Below are experts of layer 4 (counted from 0) of a mixture-of-experts language model. Rows are named router (the router's row for the expert), gate (a neuron's input weights, with its number), up (a neuron's input weights, with its number), down (a neuron's output weights, with its number) and show model dimensions 0-95. Each number is 128 + 32 x the weight over its row's rms, rounded and kept within 0 to 255. Numbers have three digits each.
After each expert's rows: "raises" lists some tokens whose logits its average output raises strongly, later layers aside; "comes after" lists some tokens at least twice as common just before its tokens as in all text. This comes from a sample of Wikipedia text that the model never trained on. Tokens count by the router's weight.

# expert 22
router:166083074118109082119106129100108157147125080157123174150148087111170129128114104102151036119172154091116136098135119140161115117114108104122179148117111139127095175170122181113101152140084134145145073129138150176134088132141076141121107150100153112132168113103151115175090123187146125129
gate0:165143170124131105194126089152099125117166160167169137097132142161121117137148121076172078132083155099177166168186172150099053102104150109162085138116120122130141095139100104143122044133131170149158075171132151174170132154182137116114132160099149097144134147082054121134176125076140114077
up0:087128090100135134076101083156160117151141096104151108083080150073147114177118085147139115137116051181138105149146174176104138128182065087115167152100118135187130091126093162147160143158103160155145136081132114123042123126102153127118133199071134120138122048145114160108104080145086151158
down0:103190165143110141084057118180116086147149187101094142135089158129130123146127202187165144153151124145166156107083144089149131097092080180081151159104133170093093077114079187115125159081154072118165071120115117157161159084087155037155170145147101084142156123179142143102117150061125169171
raises: ".\n", "\n", ",", " &", ".\n\n", "."
comes after: " the", ".", " to", ".\n\n", " on", " In"

# expert 16
router:093127100116170101112119138139119112132159140182171133127082115073064142133112134064104205083090140131083130135144057065176188199082127093117160151090157151128128073107137138103156052135076133117105125110130108161109073093174117126141099120114142116105093106114127169109088145130098126120
gate0:138135130130086105153109076146108134114095114130157123162123073072123087124121159101146181123090160144169111123078127110123117123131120132086173164179078161154162136146159142085141129124105158138106133094165071068115098128180065119121099079186138113117169145130158121141145166124150097071
up0:157177162112183157145125147154103115107105116156131133148094133140132220108170115141163097142081087102156105082095093178143138173145116115116120123189106156056155099080118112149139128116103126037133126101105148106185119118129142144098198129100126133162168110115163065109147140186083136138
down0:205158131143121127157096145123081116191154119122167134170114119183150155149166159151148134106171100096121096086043060179134123133074064142067098137118061189165163155171143084146113128103136131047105115113141180132123091092090151154099128125112160142169229118044170097073137137102149139074
raises: " others", " other", " was", " were", " wrote", " he"
comes after: "\n", ")\n", ",", " |\n", ".\n", "==\n"

# expert 12
router:099142121196140108085157160116141111119134110133131154131151101142148124140141096108143101095111170166113130147102093109125099155104094110164131150173134158141169109152192173107088081155069084139167098109126125188146116083133096142077096110132207109119162104131205199097071158124096160126
gate0:123134128145076038113133124157120071022193160100170159112098154155131136062146151151135131133114112085122061122196128096125115116176190143117153144105136085132101168121111081141080112069143162134124206158108108172080126094115067148087144125113105128116149165119176156106174162060150114093
up0:147110171160100099121156187122114125167095111103090159156132117091133186164052111154109118145122091109136091084132166133072104124092093085143089144137116120081126105213138125132127107139123145106125142139110166163123160101111065101091146108146087138159121111165139123171111123125149107112
down0:169104115118115114096126158091130157112090107054115153146162074158130117162107119080148127115124113122084135088135171143093170094119069113183114157140090134159137082131166102130131148175184119133151178151130127088119148120127135113122152100207116139181116068100115168155031183129061157114
raises: ".\n\n", ".", "\n\n", " into", " this"
comes after: " |", "|", ";", ":", " part", " one"

# expert 0
router:183112125211146085163127094112105083160143095149151144164094090124154152206185066116192117095104158180089123191109087128170097139110112097165128118135142071174088187158135205112068145174111141061106129115146158137148105109203047104085136140138116101142153115119181139186086130168132130078
gate0:157096171107099115131099105127113130110155124071125133104150130099126088142201127120125080210171197142139168121102116138172109149091140108068127110169086105124138162078114124131164092155086113139141118158175197103166152127113148138132121102155108114127178205109119123106110169199155113128
up0:149073136132147120121105133150142143173107100127100142101140201158163105101122185116173219163110117106073149122169146149150155134140113128156099135102135162141153138117138092099134096127117095116123123180126137086128123117161164148099173183116146112115184187129125166145151209126132112099
down0:103158147107102153173184080166085146104147159143126085111127184170132117151169152121143119146126134163163095115167155149113104128117130124172095133095191083169136162193090096162141100229095137154147100110096094155133152164147139180099140150103106128126102141117124092137104128137064150143
raises: "aries", "house", "less", "ally"
comes after: " the", " to", " and", " a", " The", " his"

# expert 20
router:045089079111148127126103147115128189105170095157110118056085087138101164172125089140082154104091122152129140137112083133103137140182137106165117144150086101131110126132118081097103155103055194104069122115182129134140052106106110138139115086135139112116124116068153110178134167224141108062
gate0:089114143195121141120145117107153092112165104134205099079140128117134151104108168123134111116161101123140146175077154155165174193137151086125080137194155195118138120131129137144143148125095154146130158158117033110111216151096154127201084097138093115138081134117145080130139114135146075133
up0:109162097098080126149116127121158141137092121179128189072130096111154109121139080120098104141119170092186097087113115088103134115139133147146129116163107121121119119057175126090083114151144153101129072138097121164142164161133149144059059169145098148064167195143099129107163076129171165125
down0:201093167205121052199167146084131156233156098174101124152111098094124109170129081170128108108159117086114126176080171156143151172209076161175124126138138102135127127150131147083123138177048128110097110122104148139145067134138135141106130151137088126186146111097103097147116175130115105110
raises: " Succeeded", " none", " "
comes after: "\n", "0", ")", "1", "2", "3"

# expert 17
router:084125092122187131083104134145125140102111109168117126115100129124118170132166112083168145130173156130147157162049076138137106145034095130117102115102103133141043143115140166106185082132088114150112068078155159137096105114082082124143097105133121130113129114111151131131074153147134108132
gate0:142106146086178130124125144148151177096143096163143128113070187112168148127095140117178184171128118131136129139110126139064165078077156103123138127167080098126156132103125075111158116124059156119088111130102085163153111198143110140123096098090118128135061138129147091120086103156114080138
up0:204137154095163087124102129180114102099185183132096131100123117113186078108098100146158153135136170077214085153124136127158138153153190047177139167140112128192145141130176121152133177127074082051120155131121069189107100119088158179108150122113098089158117144144089131133176139147113110162
down0:140094152161184164145136126111150126161115117082145102088132164111132192073100165158046176146154124085130097156144119115130147131122119106097134092188094162138128124125122101150123145081174182146190134133122131149100121115162116108162121180114167093135138106161166098118158152145147081145
raises: "ense", "\n\n", "ino", "in"
comes after: " (", " \"", "1", "2", "3", "6"